Below are experts of layer 4 (counted from 0) of a mixture-of-experts language model. Rows are named router (the router's row for the expert) and show model dimensions 0-191. Each number is 128 + 32 x the weight over its row's rms, rounded and kept within 0 to 255.
Before each expert's rows: "mostly gets" lists some tokens that are sent to it at least half of the time. This comes from a sample of Wikipedia text that the model never trained on.

# expert 33
mostly gets: "/A", "775", " brand", " Progressive", " Fu"
router [133  91 137 119  80 183 151 150 154  76 134 157 180 105 110 141  85 106 125 100 151 206 150 107 144 145 119 118 106 112 134 138 165  92 152 100  66  93 139 196 144 116 121  96 122 160  75 114  84 169  56 116 100 100 181 120 157 129 118 117 149 115 130  84 173  81 111  79 137 140 131 137 175 143  96 157  68 188 140 173 148 157 139 116 125  98 164 114 133  79 117 112 145 118 136 109  98 183 186 104 110 146 158 133 106 121  92  96 111 128 128 124 124 137 138 156 138  83 180  83 118 136 143  96 154 105 164  77 158 123  88 131 174 135 129 150 150 101 169  94 106 140 114 132  90  54 167 199 138 166 107 108  64 182 155 103 158  96 146 132 115 150 110 158  63 134 168 188 122 202  89 104 124  65 133 144 144  94 114 187 154  68  93 115 134 163 121 146 129 163 112 183]

# expert 23
mostly gets: "\".", ".\"", "'.", ".", ").", " Ele"
router [110 189 140 105 106 150 110 181 144 136  92 102 139 180 121 147 105 106 106 133  64 123 127 160 187 104 122 122 152 132 106  83 156 112 100 151  63 159 157 111 123  90 210 120 151 125 134 141  99  61 151 134 133 148 107 102 124 180 104 154 124 172 173  83 150 135  97 114  91 123 171 163 145 131  91 115 201 155 181 147 179  77 142  92 151 126  92 166  59  86 108 130 172 112 112 143 133 143 122  72  78 140 114 111 152 112 144 149 135 187 109 125 143 164 116 132  74 136 161 110 116 195 147  98 121  61  89 159 131 101 109 163  58 135 133 129  85 147 150 185 148 100 176  67  67  79 126 119  94 146 134 118 194 151 142 143 116  82 174  81 151 125 104 142 169 101 159 116 126 113 188 106  84 115 103 132 117  79  89 129 104  91 168 151 117 167 106 114 125  97 151 172]

# expert 20
mostly gets: ").\n", " ===\n", " ===\n\n", "'\n", "\"\n\n", "===\n\n"
router [ 94 122  64  94 160 239 114 146 150 113 167  83 167 201 169 178 139  94 121 132 104 111 103 162 147 126 107  82 137 107 207  58 153 111 133 100 103 115  52 125 141 116  99 237 106 126  95 155 158 122 107 113 132 188 135 129 134 102 166 144 176 143 144 140  92 152 157 101 132 120 132  68 115 145 106 159 120 132 180 124 139  69 124 132 120 165 151  80 191  85 111  91  71 110  35 103 161 140 113 155 170 159 174 149 144 115 141 125 118 143  86 103 145 151 145 104  99 117 155  92 117 105 151 102 124 126 160 116 155  95 121 152 161 114 100 148 119 112  79 131 104 107 121  50 142 159 149 152 148 124 106  88 146 125 123  75 112 141 108 113 118 157  99 121 103 128 134  97 103  75 122 105 117  91 106 176 159  91 154 154  92 115  95 163 100 123 139  86 152  83 165 136]

# expert 18
mostly gets: " Chevrolet", " aircraft", " engine", " Heavyweight", " electric", " Blu"
router [173 139 150 167 123 146 161 139  88 104 118 132 108  79 155 114 110 167 150 101  93 113 131 155 144 102  93  65  72 115 194 144 145 143  71 109  52 148 158 192 173 152 109 173 136 147  98 115 171 148 116 102  83 113 144 157 116 193 102 150 151  74 156 183 153 117 133 201  97  85 168  97 130 160 118 134 169 133 106  89 135 113 148 145 153  88  93 148  54 105 147 112 169 122 171  64  89 114 182 124  86 174  37 183  90 172 141 127 137 116 135 140 116 129  89 168 132 141  62 116 121 157 134 115 135  68 145 125 130  88 148 115 139 150 173  76 110 172 150 113 114 146 108 131  57 129 120 143 131 150 110 149 136 118 128  86 189 148 119 114 156 145  86 161 176 113 131 105 114  86 151 160 174 131 162 165 146 122 118 147 146 102 123 129 169 156 182 113 131 182  76 122]

# expert 40
mostly gets: "ubb", "ipp", "unk", "ugg", "ump", "ool"
router [117 111 152 161  66  92 159 153 137 100 110 137 125 167 140 146 127 151 106 119 151 130  76  98 130 114 101 232 110  85 125  67 133 189 106 152 165 197 174 136 174 107 116 184 112 129 219  82 116 108 131 137 149 163 155 143 112 112 140 169 116 121 134  90 142 113 148 134 113 152 150 118 123 157 152 123 182 142 177  87 113 159  55 113 166 123 137  38 148 176 147 171 131 137 195 111 115 102 164 105 121 101  62  90 100 131 125 118 163 107  59 133 158 137  96  77 154 133  83 126 125 148 138  94 119 147  79 176 135 105  81 123 138 147 171 110 206 155 140 129 136 111  97 141 127 142  81 145 171 145 122  96 145  92 124 126 127 126 110 182 168 170  44 103 161 128 143 115 139 124 168 142 148 191  61 128 131 136 131  95 113 175 148 160 172 141 128 129 114 103  96 123]

# expert 31
mostly gets: " not", " never", " cannot", " don't", " could", " should"
router [ 88  98 166 110  71 127 162 106 131 102 139 103 175 120 118 115  69  87 173  99  92 124 148 153 124 145 154 183 105 144 127 134 162 107 129 171 101 107  93  52 113 107  77  85 105 127 125 158 172 102 131 177 145 135 143 162 137 120 158 133  53 132 113 119 141 161 120 221 119 148 142  43 135  99 117  97  82 126 167 145 161 153 102 161 106 140 139 132 102 110 121 126 130 159 115 126 195 130  72 128 170 103 156  95 131 114 122 127 129 116 146 129 137 117 132 114 192 130 178 104 126  57  48 142  95 193 176 148 144 178  56 168 122 163 115 154  87 127 175  44 126 133  89 123  78 184 130 112 134  67 127 122  87 106 121  96 116 137 129 164 125 111 156 172 127 129 129 148 153 130 187 147 103 124 109  85 135 109 102 138 107 116 121 111 103 111 181 197 173 162 173 165]

# expert 21
mostly gets: " |\n", "|---|---|---|---|---|---|\n", "|---|---|---|---|---|\n", "|---|---|---|---|\n", "|---|---|---|\n", "|---|---|\n"
router [126 127 166 134 148 212 101 111 181  82 177  91 170 188 143 117  97  84 133 128 120 124 126 130 151 146  96 160  99 126 178  81 167 158 133 198  80  74 130  72 163 110 107 146 114 126 117 114 116 146 108 158 144 145 148  63 146 167 162 129 150 130 127  56 125  96  75 101 125 137 118  64 117  95 121 161  87 146 169 162  90 111 156 136 149  89 165 117 162  96 141 148 153 105  54 128 138 140 132  86 150 140 167  94 152 147 134  51  82 142  29 129 159 113 126 119  87 145  87 105 124  88 144 183 139 133 149 182 172  70 110 152 150 105 163 159 114  92 136 195 128 117 139 144 167 164 144 187 114 100 125 119 127 134 143 148 125 169 154 135  99 154 108 120  95  88  93 109 109 148 152 140 121 117 107 145 133 100  74 130 138 108  85 107 107 129 143 218 107 107  85  67]

# expert 26
mostly gets: " appointed", "-elected", " deputy", " professor", " vice", " assistant"
router [187 134 129  86 164 122 168 124 120  94 214 137 125 126 118  86 145 121 136 170 144 193 146 113  89 163 138 131 100 123 156 155 108  97  94  72 141 164 116 123 162 102 114  95 199 170 142 130  79 169 112 144 123 131  73 165 133 109  99 103  61 116 126 174 142 123 179  75  79 111 147  68 110 125 196  84 178  95 105 176 173 138 152 126 130  91 136 180 163 107 125 112 119  86 120 134 117 137 148 166  67 166 123 108 100 164 127 116 163 145 188 125 132 169  57 131  88 116 113 148  92 131 134 100 135 131  98 134  91 134 238 119 149 109 133  94 119 126  63 136 140 147 158 135 137 106 144 128 173 174 133 106 136 101 166 154  69 142 182 136 101 134 111 125  94 192 138 153  80 141  95  57 181 140 113 106 188  96 117 117 138 125 107 122 122  84 118 156 154 119 176 121]

# expert 45
mostly gets: " •", "Area", " Supreme", " decl", "ruit", " Canton"
router [155  75 164 163  88 217 147  77 197  98  79 107 157 103  60 153 128 148 102  92 149 177  97 111  91 154 116 190 142 155 118  95 143 177 124 161 124 109 141 131 100 127 114 144  97 105 182 109 109  67 159 169 160 169 105 126 134  66 140 112 137 146 154 119 105  76 135 152 150 133 145 131 105 164 120 174 114 126  80 125 142 132 122 168 113  83  96 152 127 127 133 133 145  55  95  90  86 158 179 109  96 148 143 162 148  96  93 155 134 153 116 125 101 183  95 125 193 102 107 111 194 119  95 153 121 184 145 149 156 117 119 124  65  87 117 156 133 111 102 114 153 172 114 196  88 125 194 103  99 141 146 118 156 167 135 136 136 127 118 157 112 176 116 109  86 159 129  74 104  92 163  76 151  86 137 117 115 140 140 120 139 111  80 114  82 108 125 220 197 150 110 120]

# expert 10
mostly gets: "Professional", " select", " regular", "Season", "Plot", " Miss"
router [109 177 136 180 121 147 111 150 114  76 129 150 122 137 166  91 113 126 116 118 174 124 134 137 156 142 142 137  75  83  99 145 193 156 175 178 110  48 116 142 107  77 120 168 123 180 196 108  73 120 139 131  87 121 136  27  99  91  87  99 128 106 129 145 140 122 143 120 153 128 140  48 175 119 131 155 146 142 131 112 130 101 153 131 119  80 139 199 134 135 115 106  88 139 109  90  85 153 118 168 129  59 162 115 104 157 114 140  93 170 142 146 160  86 130 126 113 104 113 177 200  81 137 170 154  99 135 115 112 145 107 140 114 165 127 137 202 208 114 133 105 162 125 168 125 200 114 115 131 147 143  87 119 160 160 164 166 155 114 129 156 126 133 142 148 146 158 198 131  50 100 141  89 152 130 111 122 112  90 143 136  81 186 124  94 150 162 172 195 125 155 128]

# expert 7
mostly gets: " Creek", " Street", " Stadium", " Airport", " Arena", " Oval"
router [138 112 165 123 152  73 137 122 114 117 108 118 139  97  59 119 173 112  78 159 115 151  73 141 133 140 122 151 174 159 147 181 123 102 152 144 123  79 113 150  85 185 124 128 131 136  58 111 115 141 144 141 114 146  99  89 162 154 112  92 227 138 151 133 111 167 166 152 166  64 124 155 100 151 130  88  93 175  86 125 106  61 206 125 157 133  53 191  68 110 148  74  82 132 137 105  87 188 134 223 129 107 171 154 131 103 130 154  91 112 104 157 123 152 147 155 130 137 118  86 182 184 150 142 169 196 174 120 111 115 164 108 146 133 107 148  81 154 142 118 154 101 154  93 166  90 169 151 109 165 135  88 117 159 144 133 116 102 149 122 104 117 137 125  83 109 117 102 172 132 167  91 145  82 108 107 113 106 111 138 178 104  80 120  77 139 123 123 105 159 105 104]

# expert 17
mostly gets: " rich", " entire", " simple", " strong", ")},", "′"
router [153 112  87  41 187  88 165 158  78 229 169 151 158 115 213  83 142 120 111 121 115 122 170 146 156 131 132 107 181 107 122 133 135  60  98  91 149 193 141  97 100 109 170 113 142 109 129 133 105 169 131 141  98 148  97 128 151  98 148 137  72 106 147 157 103 149 108 139 150 141 140 171 126 114 142 126 165  94 161  71 168  86  91 142  79 148 129  80 104 125 119 126 143 143 132 114 103 164 163 129 122 181 158 130 165 110 142 143 148 127 167 105 141 146  94  98 125 169 140 140  80 140 162  76 145  48 113 117 187 147 159 152 146 165 101 115  64 115 101  91 104  63 130  63 112 118 138 108 121 154  91 144  99  83 149 123 151 109 129 142 103  88  89 166 143 174  94 177 150 143 108 137 149 116  99 188 114 111 130  82 121 172 147 143 124 133  81  62 162 133 137 198]

# expert 47
mostly gets: "American", "Genus", "born", "Studio", " gastropod", "Single"
router [ 97 170 161 125 145 159  96  94 172 147  62 175 111 110 128 184 126 109 130 118  87 171 148  85  35 136 141 105  92  87 147 119 127 167 102 140 188 148 164 171 188 129 112 156  94 173 155 134 104 101 137  73 123 107  87 140 111 153 142 105 111 141 144 215  80 134 109 108 152 155 142 136  97 200 138 119 118  93 105  76 166 122  81  85 119 148 176 152  72  85 180  91  99 132 168 109 119 142 172 133 101 125 136 151 140  91  95 134  81  98 146 122 144 157  69 132 141 127  38 107 116 151 170  98 170 103 112 104 124 154  68 176 146 118  86 106 128  76 122 156 180 158 126 155 143 153 124 101 131 178 114 117 126 111 149 156 121 133 147 168 184 122 125 130 107  91 155 103 133 123 108 133  85  96 187  98 146 126 114 133 164  74 162  64 160  77 102 161 167 138 144 104]

# expert 16
mostly gets: "Mar", "19", "08"
router [145 103 116 127 149 199 104 113 129 163 109 123 113 182 100 178 137 168 143 118 166 182  97 189 120 104 210 117 159 131 106 119 143 162 124 159  91 113 169  75 124 112 151  59 151 185  93 112 167 160  84 149 132 144 169 118  34 150 130 141  81  51 156 126  90 106 160 132 178 125 125 198  99 152 148 118 103 146 115 111 104 110 162 117  88 136 148 130 144 112  74 105 116 117 167 163 149 147 157  76 168 152 164 143 136 102 165 119 116  61 167 111 130 105 138 160  85  93 189 100 138  97 121  64  95 141 173 142 144 109 143 111  96 118 134 136 145 117 162 156 115 181 170 148 133 190 140 155 117 116  78  87  92 139  90 107 130 111  78 137 172 139 135 158 137 183 112 108  93 124  66 183 115 106 125 152 149 171 152 150 157 102 135 113 107 111 175 145 143  74  79  86]

# expert 35
mostly gets: "featuring", " using", " by", " with", " percussion", " requires"
router [172  93 104  19 188  89 156 171  67 215 155 157 128 124 204  69 126 118 144 139 104 135 180 143 131 129 108  86 174 126  96 134 126  90  79  91 146 139 112  92 121 115 128 148 153 160 103 162 121 179 129 136  99 142  80 125 163 104 144 166  84  92 116 157 110 161 107 147 102 142 127 190 146 117 152  96 161 101 137 136 170 118  85 103 118 157 139  83 113 106 136 119 119 146 133  89 120 128 130 113 116 154 151 116 183 125 194 133 129 102 174 114 145 136 138  88 116 190 155 127  84 120 137 101 183  84 117  72 154 149 165 143 150 160 125 120  72 129  82  99 127  55 124  46 107 104 108 110 127 186 160 151 113  98 162 146 120 128  94 122 139 125  94 159 141 147 115 179 144 176 115 118 134 130 127 171 120 106 131  85  76 160 142 146 125  96  91  45 138 105 148 201]

# expert 13
mostly gets: "first", " ser", "second"
router [176 141 123  67 142 113 135 171  91 161 172 151 123 105 191  65 140 143 115 193  98  98 159 131 142 140 146  82 119 128  93 132 159  48 104 106 139  95 136  95 100 117  64 100 174 141 124 157 119 187 103 138  64 139 126 121 170  75 165  95 101  82 126 182 111 122 153 173 100 176 134 181 155 117 155  93 159 124 181 125 134  84 122 120 126 133 153 161 128 119 150 111  99 133 108 116 123 137 117 141 191 139 138 137 157 125 160 107 170  96 155 125 158 183 110 111 120 187 155 165  74 110 155  91 182  79  65 115 175 116 191 143 122 153  90 109  86 106 148 115 142  77 122  59 108 121 115 113 128 179 113 157  96  69 127 123 125 157 104 107 101 122 132 132 105 166 135 138 118 134  75 139 148 120 119 160 108 116  53 123 117 100  61 182  95 158 132  72 157 158 181 182]

# expert 27
mostly gets: " Smith", " Holl", " Townsend", " Moore", " Thompson", " Brown"
router [166 146 178 153  97  97 131 166 153 122 179 107 155 126 135 111  88 146 134 158  97  95 140 163 167 125 113 117 145 112 103 125 124 144 139 167 155 113  48 183  89 139  78  95 122 158 117 150 122 144  95  96 158 113 169  84 167 132 113  44 217 124 163  27  89 110 153 121 190  80 112 116  65 146 156 123 131 116 121 134  85 200 100  87  99 129 118 124 130 121  93 109 105 176 132  82 109 109 112 188 111 155 148 118 121 158 134 136 138 135 129 114 125 141  87 158 118 122 141 185 162 100 181 130 145 121 116 151 128 130 121  71 130 160 152 176 117 156 130 102 130  96 215  36 148 162  78 135 107  96  81 100  96  76 156  84 155 146 172 140 150  41 161 118 135 125 145  75 144 102 125 109 135 148 109 138 142 104  88 147 155 143 146 133 143 138 123  89 162 135 166 173]

# expert 32
mostly gets: " Bh", " Raj", " Uttar", " Dh", " Singh", " Kumar"
router [142 136  76  94 118 116 148 129 169 163 118 111 173 119 129 123 109 111 108 178  82 115 130 139 102 130 168 122  64  87  60  84  99 141 183 145  67 148 120 110 143 133 126 104 141 119 118 169 115 110 135 150 134  89 134 114 141 208 134 184 182 101 155 107 133 162 132  71 171  84 108 118 183 113  82 137 176 189  94  61 122  96 151  82 153 130  75 118 189 107 134  88 159 122 144 103 155 113 134 177 165 158 200 155  60 179  45 174  97 164 105 155 138  95 130 112  94 136 176 174  96 155 115 150 143 112  67 164 168  93 141  97  81 155  93  75 122 165 115 124 139 160  91 118 132 164 139 148 121 137 123 129 150 165 100 102 101 150 133 165  80 144 107 138 136 177 159 153 136  99 137 144 162 152 101 143 105 159 141  92 149 153  75 160 177 130 124  94 132 122  69 149]

# expert 42
mostly gets: " damage", " medalist", " causing", " caused", " tou", "died"
router [ 70 179 174 170 104  93 116 168 120  91 197 148 105  88 127 120 133 122 133 137 161 173 111 144 131  98 149 110 124 133 175 114 115 135 120 171 131  99 108 176 122 152 211 139 196 113 113 106 116 153  94 111  96  96 143 118 180 172 104 138 163 162 163  26 123 102 104 112 145 100  97 125  96 116 117  62 143 151 124 168 181 127 150  82 106 117 163 108 108  91  90  87 165 124 140  80 119 165  97 140 122 143 185 171 123 129 125 147 144 102 208 181 100 162  89 145  89 166 129  84 136 157 163 105 167 127 194 117 163  99  90 100 145 152 133 106 153 151  99 117 127  98 102  59 103 118 152 173 121 114 129 136  55 148 120 148 122 141 167  58 150 161 126 113 133 156 117 125 182 144 123 124  96 115 209 115 100 133  94 168 146 151 121  69 121 123 137 105 140  52  98 125]

# expert 5
mostly gets: " War", " war", " Empire", " law", " army", " government"
router [102  88 108  90 142 188  64 114 155  99 114 107  72 128  74 126 158 189 137 101 102 178 125 154 116 155  79 134 124 156 182 172  99 171 152 103 123 146 146 187 119 136 123  95 128 123 135 140 138 146 110 164 191 200  62 156 154 136 117 111 142 123 126 123 162 140  87 133 140 114 142 191  86 167 132 174 135  66 116 162 102 118  89 104 101 159 112 122 179 121 116 123  67  89 159 117  73 161  73 173 167 146 104 105 109 115 128 169 182 108  56 182 140 161 106 157 131  88 157  92  86 126 164 117 133 152 112 158  96 138 103 116  79 105 121 160 123 183 139 120 143 125  64  96 176  70 130 152 149 156 185 138 152 122  89 168 130 159 119 147 109 170 159 150 116 131  98 100  53 171 111 150  86  87  91 150 159 136 111 146  91 153 139 164 149 119 141 134  66 129  79 142]

# expert 44
mostly gets: " Committee", " Technology", " Affairs", " Services", " Sciences", " Development"
router [124 101  94  91 145 123 153 125 107  92 101  97 159  98 101  75 160 118  86 130  83 135 103 118 188 125 154  67 137 145 196 203 109 109  93 164 139 147 117 176 113 143 207  96  97 116 108  92 105 145 148 178 164 119  96 190 146 119 136 105  81 160 129 146 146 110 129  69  91 115 154 111 107 143 102 106 161  44 111 149 105 135 108 123 150 127 152 165 113 122 131 134 118 171 125 130 195 166 123 130  98 145 133 112 117  99 199 156  83  48 152 147 111 134  92 127 132 142 202 126  87 210 156 168 115 162 112 124 161 105 102 139 166 149 105 103 181 120  94 153 114 142  98 122 145  85 108 142  49 125 152 107 149 159 152 165 108 144 145 107  86 133 112 110 111 140 105  78 136 221 162  86 189  69 124 121 140 117 108 179 105 145 105 168 100  96 121 162 161 116 133 146]

# expert 12
mostly gets: "/", "–", "−", "—", "}{", "+"
router [ 99 149 110 172 145 254 152  95  80  87 139 156 119  98 119 135  87 157 158 132 120 126  35 119 123 151 134 174  72 125 114 131 144 180 143 107  47  95 132 167 138 119 122 125 170 118 153  95 152 119 151 137 162  71 165 133 123 157 118 128 150 111 137 126 150 108 162 161  91 171 147 109 114 185 137 159  68 152 139 144 115 195 177 145 189 161 150 163 196 147 121 103 128 109  86 134 130  69 115  86 112 122 106  92 123 146  83  60 105 143 114 173 126  98 174 149 122 136 124 103 144 151 118 107 158 156 141 135 130 145  65 118 115 105 169 173  95  69 202 157 120 165 116 121 181  81 147 132 131 129  82 109 135 157 121 115 136  77 141 133 141 140 145 146  97 161  87 119  70 125 179 110 125  72 106 110 203 137 131  81 118 144 122 107  92 154 118 170 120 168 144 118]

# expert 38
mostly gets: ",\"", "\",", "},", "\"),"
router [161 101 107  34 207  63 155 173  62 208 162 148 144 102 218  67 112 114 111 150 111 125 175 146 133 125 114  98 166 124 109 138 134  76  85  84 135 152 134  77  99 110 125 111 155 129 106 164 125 167 131 120 103 121  75 105 151  97 143 166  79  88 126 157 103 149 110 146 133 142 124 181 124 116 140  97 180 104 142 121 168 116  81 111 106 172 164 100 119 103 162 125 126 134 127  98 133 138 136 111 112 154 140 123 180 124 182 148 162 112 154 122 142 142 123  74 121 192 146 114  67 131 149 112 178  79 108  83 170 155 139 150 146 147 120 111  75 134  71 103 125  42 105  57  87 100 124 131 103 164 116 158 117  82 167 146 140 125 119 133 125 115 103 160 146 145  90 153 162 171 137 134 131 138 110 181 138  86 133 103  89 140 132 149 128 121  86  53 152 111 151 193]

# expert 30
mostly gets: "ič", "kov", "sky", "ikos", "See", "ová"
router [197 157 200  73  49  93 155 102 139 179 169 111 162 128 157  95 142 134 138 135 115 122 142 180  83  96  99  85 170 109  65 128 115  86 120 123 144 138 131  65  83 139 185 100 189  97 139  90 140 160 128 163  94 125 118  73 152  84 155 130 100  80 102 141 111 161 118 160  59 138 105 164 140 137 110 151 165 145 106 110  98  78 100 129 126 148 149 114  45 164 133 100  93  91 166 145 160 133 169 120 156 162 146  98 119 127  88 161 106 162 174 121  98 172 128  82 107 146 153  82  90 142 180  91 147 121 101 108 138 115 187 169 139 159 112  85  97  97 118 191 153 120 125  91 122 116 193 101 160 142  97  88 158 118 110 150 143 144 116 125  72 126 162 173 130 128  95 158 139 140 212 134 167  71 116 158 110 125 157 121 112 129 108 165  83 128 167  94 136 134  98 129]

# expert 29
mostly gets: " Q", " J", " L", " D", " R", " X"
router [183 124 114  88 183 123 151 103 118 158 127 116 143  79 128 118 181 119 176 132 137 139 180 132 147 133 125  77  93 104 169 144 152  96 103 120 114 163  83 118 185 110 128 100 143  82  96  62  79 159 100 117  96 148 116 112 113 108 134 145 108 136  88 188 150 179 116 142  58 207 166 184 121 129 147  97  63  97 141 201 107 144 107 117 103 133 105 103 173  87 157 123 145 103  69 120 128 158 145  84 206 159 185 101 182  84 134 140 131 155 132 160  69 103 129  70 107 212  98 155 133 131 124 110 136 111 111 130 182 131 202 109 142 138 151  79  77 124 123 117 152 114  84  98 144 146 132 138 113 122 131 156  97 118 156 150 145 143  97 135  71 182  81 185 180 135 127 150 146 146 105 137 148 113 134 180 151  73 137 150 113 134 170 151 118 143  62 133 140 111 153 157]

# expert 11
mostly gets: " sp", "-c", " sl", "-b", "-p", " st"
router [108 151  77 104 124 131 161 135 123  70 129 119 113 143 129 178 170 141 112  97 135 173 166 143 138 144 133  97 127 135  63  81 136 112 112 112 129 176 135 182 130 106 153 133 169 147 130 117 146 126 121 191  83 112  88 179 150 145 159 140 113 142 125 104 156 151 137 154  94 178 144 111  98 123 115 108 172 186 124  75  85 160 107 112 100 171 149 155  83 100 142 143 228  97 117 108 127 140 185 129  76 108  95 121 144 175  92 129 128 126 128  82 134 150 160  89 146 165 118 151  71  96 158 132 159 104 160 109 145 123 157 141 135 146 172  96 144 160 119 159 119 124  85 109 123 121 155 180 147  98 141 143  76  43 116  78 122 124  67  48 102 134 114 141 112 105 163  54 203 140 193 126  86 155 119 158  32 124 137 111 111  94 147  70 136 180 177 134  81 101 117 131]

# expert 24
mostly gets: "Personal", "Scientific", " Binomial", " Animalia", " Died", " Coordinates"
router [128 137 154 207  85 182 130 137 245 107  66 148 108 133  78 201 116 146 127 105 129 133 145 101 112 153 136  98 108  96 123  60 144 144 144 166 120  62 166 119 152 123 134 140 119 137 177  84 119 130  91 128 191 162 145 140 128 115 149  62 174 171 113  81  97  91 145  78 160 117 129  32 123  77 165 170  92 182 128  72 168 113 105 101 114 130 150 142 138 126 124  83 108 121 181 143 119 130 138  71 124 121 134 169 157  73 118 142 170 123  86 140 142 137 138 142 103 105  91 110 159 159 100 151 130 182 192 157  81  96 126 137 124  83 101  82 131 144 132 115 147 153 149 165 140 153 165 114 158 136 150 165 149 168 162 185 158 148 134 132 118 114 159 131  75 143 115 151 111  91  88 134 164 118 131 105  96 144 136 188 187 118 111  91 107  94 110 143  77 145 149 112]

# expert 4
mostly gets: " (", "Gls", "(s", "(", "tracks", "″N"
router [155 115  89  53 175  75 132 134  93 185 178 124 151 128 239  88 123 117 135 131 103  94 145 142 145 134 142  82 166  93 111 161 116  84  56 123 137 149 159  64  86 130 149 118 168 138  69 137 125 136  89 113 133 153 135 101 194 145 146 183 116 114 134 151 149 152  87 152 102 166 143  91 142 137 125 112 143  96 142 181 166 112 107 116 102 208 104 110 129  94 137 123 114 110 137  86 147 172 155 124 143 169 131 150 151 105 151 134 120 134 100 123 170 170 116 103  83 127 144 104 107 128 136  79 198  77 112 101 177 171 152 161 144 159  99 127  97 132  54 138 105  41  99  74 157  89 117 143  99 155 141 130 100 114 152 160 126 124 115 135  94 103 114 182  99 156 113 126 161 162  99 111 153 152 131 140 140  87 131  95  93 124 150 148 148 126  95  66 167  57 121 203]

# expert 43
mostly gets: " regarding", "including", " including", " promote", " develop"
router [153 100 112  12 180  66 145 161  61 222 152 175 127 112 192  73 122 100 119 127  95 143 175 140 139 113 127  96 166 123 100 145 114  69  93  88 135 122 110 106 117 128 120 120 166 133 101 177 134 181 123 154  98 119 124 116 171  86 139 172  80  83 126 173  95 177  93 148 122 145 107 202 142 111 147  86 150 103 143 142 159 121  67  98  96 156 140  91 113 122 158 120 118 133 146  98 141 116 124 127 120 154 142 132 174 124 197 132 112 117 189 116 153 153 107  86 127 173 134 134  69 131 144 105 171  67 107  83 166 140 147 141 146 137 104 120  85 143  77 113 134  48 140  72  95 106 105 109 120 172 118 132 108  99 156 125 120 147 126 121 153 117  95 140 152 156  95 167 157 148 117 114 126 125 116 174 125 117 137 120  75 160 141 147 125 117  86  41 138 119 145 205]

# expert 0
mostly gets: " some", " most", " all", " many", " these", " several"
router [139 175 150 123 102 105  67 158 104 175 132 132 149 123 177 120 184 158 117  67 181  59 144 119 162 111 153 139 155  92 110 170  89 141 157 101 105 143  95 141 142 138 107 139 144 172 118 181 132 147 114  93 134 212 163 108 147 115 179  92 111  97 198 149 112 128 130 168  81 169  98 103  93  68 105 123  90 166 158 142 120 117 128 120  59 120 184  79 100 120 116  97 147 114 145 194 144  66 105 132  88  70 111 177 127 103 155 143  69 151  96 160 146 119  91 108 116 116 124 126 151  96 125 135 118  96 107 123 107  57 123  66 167 106 115 130 138  50  56 155 148 138 147 159  52 123 129 143 116 140 110  83 153 177 184 180 167 135 129 137 151 116 137 107 163  79 159 147 130 107 109 176 115  83 142 129 135 114 134 116 137 120 135 119  82 170 100 133 160 129  61 150]

# expert 39
mostly gets: " suffered", " wrote", " won", " providing", " create", " write"
router [177 100  90  25 210  60 162 181  57 239 132 164 133 118 208  72 128  98 123 147  98 137 182 147 140 130  96 105 172 126 111 140 111  71  83  82 145 149 136  89 105 122 134 124 156 124 106 162 121 165 126 122  94 137 106 128 136  83 128 173  87  99 127 160  93 169 114 148 117 136 122 174 148 123 148  94 169  89 128 116 165 120  98 120  97 159 134 103 119 129 154 126 133 136 109 105 128 119 128 126 106 161 132 124 199 141 189 151 123 113 156 119 139 147 138  95 127 196 146 134  88 143 143 107 169  80  91  75 159 152 136 133 143 151 107 110  83 128  67 102 137  47 130  57 122 116 103 125 118 173 112 160 121  80 156 149 116 122 119 137 145 113 108 146 161 162 102 166 166 148 131 132 137 140 120 184 126 110 151 107  85 164 132 150 130 108 103  46 137 123 150 183]

# expert 1
mostly gets: " before", " because", " After", "After", " if", " though"
router [148 113 116  61 170 143 112 161 121 122 195 122 116 128 199 114 158  85 165 123 132  87 163 145 174 164 126  91 157 135 191 102 161 108 169 154 169 129  75 117  67  97 127 132 104 140 130 111  89 115 130 109 155 129 155  69 183 173 136 137 120 119 130 131 180 125 107 159 101 157 174 141 199 152 150  84  90  64 137 105 166  99 112 120  93 120  64  98 107 121 102 160 135 127 148 136 219 142 157 166  96 133 134 102 131 128 160 182 102 125 161 149 210  92 122  94 136  95 160 175 184  69 175  69 138 139  61  73 140 118 124 155 149 111 130 159  92 105  73  94  87  91 105  98  50 129 146 101 117 134 128 125 116  70 130 137 170 121 114 126 116 151 143 122 169 112 131 143  68 107 141 125  97 156 178 100  90 100 107 126 113 128 103  98  97 151 160 156 136 123  90 147]

# expert 6
mostly gets: " MF", " CD", "SA", " FW", "CA", " AUS"
router [ 87 187 128 159 125  95 119 139 134  94 167 122 127 130 104 199 216 151 200 137 150 131 112  90 100 118 155 122 102 120 180 128 123 114 152 119 103 102 102 148 175 154  92  97  86 125 135 110 116  88 122 138 116 119 171 103 144 171  81 140 133 139  93 140 153  93 106 137  81 149 140  88 105  84 138 160  65 124 170 181 122 112 130 190 107  39 138 100  59  93 155 192 138 146 146 110 211 130 139 172 142  98 164  89 115 129 122 135 112 157 195 113 106  73 158 121 140 107 110 130 169 149 104 177  79 155 146 130 113 155 184 112 198 110 112  71 125 138 124 155 116  91 142 223 137 107 113 163 101  93 121 113 126 162 155 109 145  90 117 119 122 159 122 128  72 150 152 111  81 115 142 120  45 128 131 137 140  98 185 171 113 144 108 157 123 160 148  70 123 142 106 106]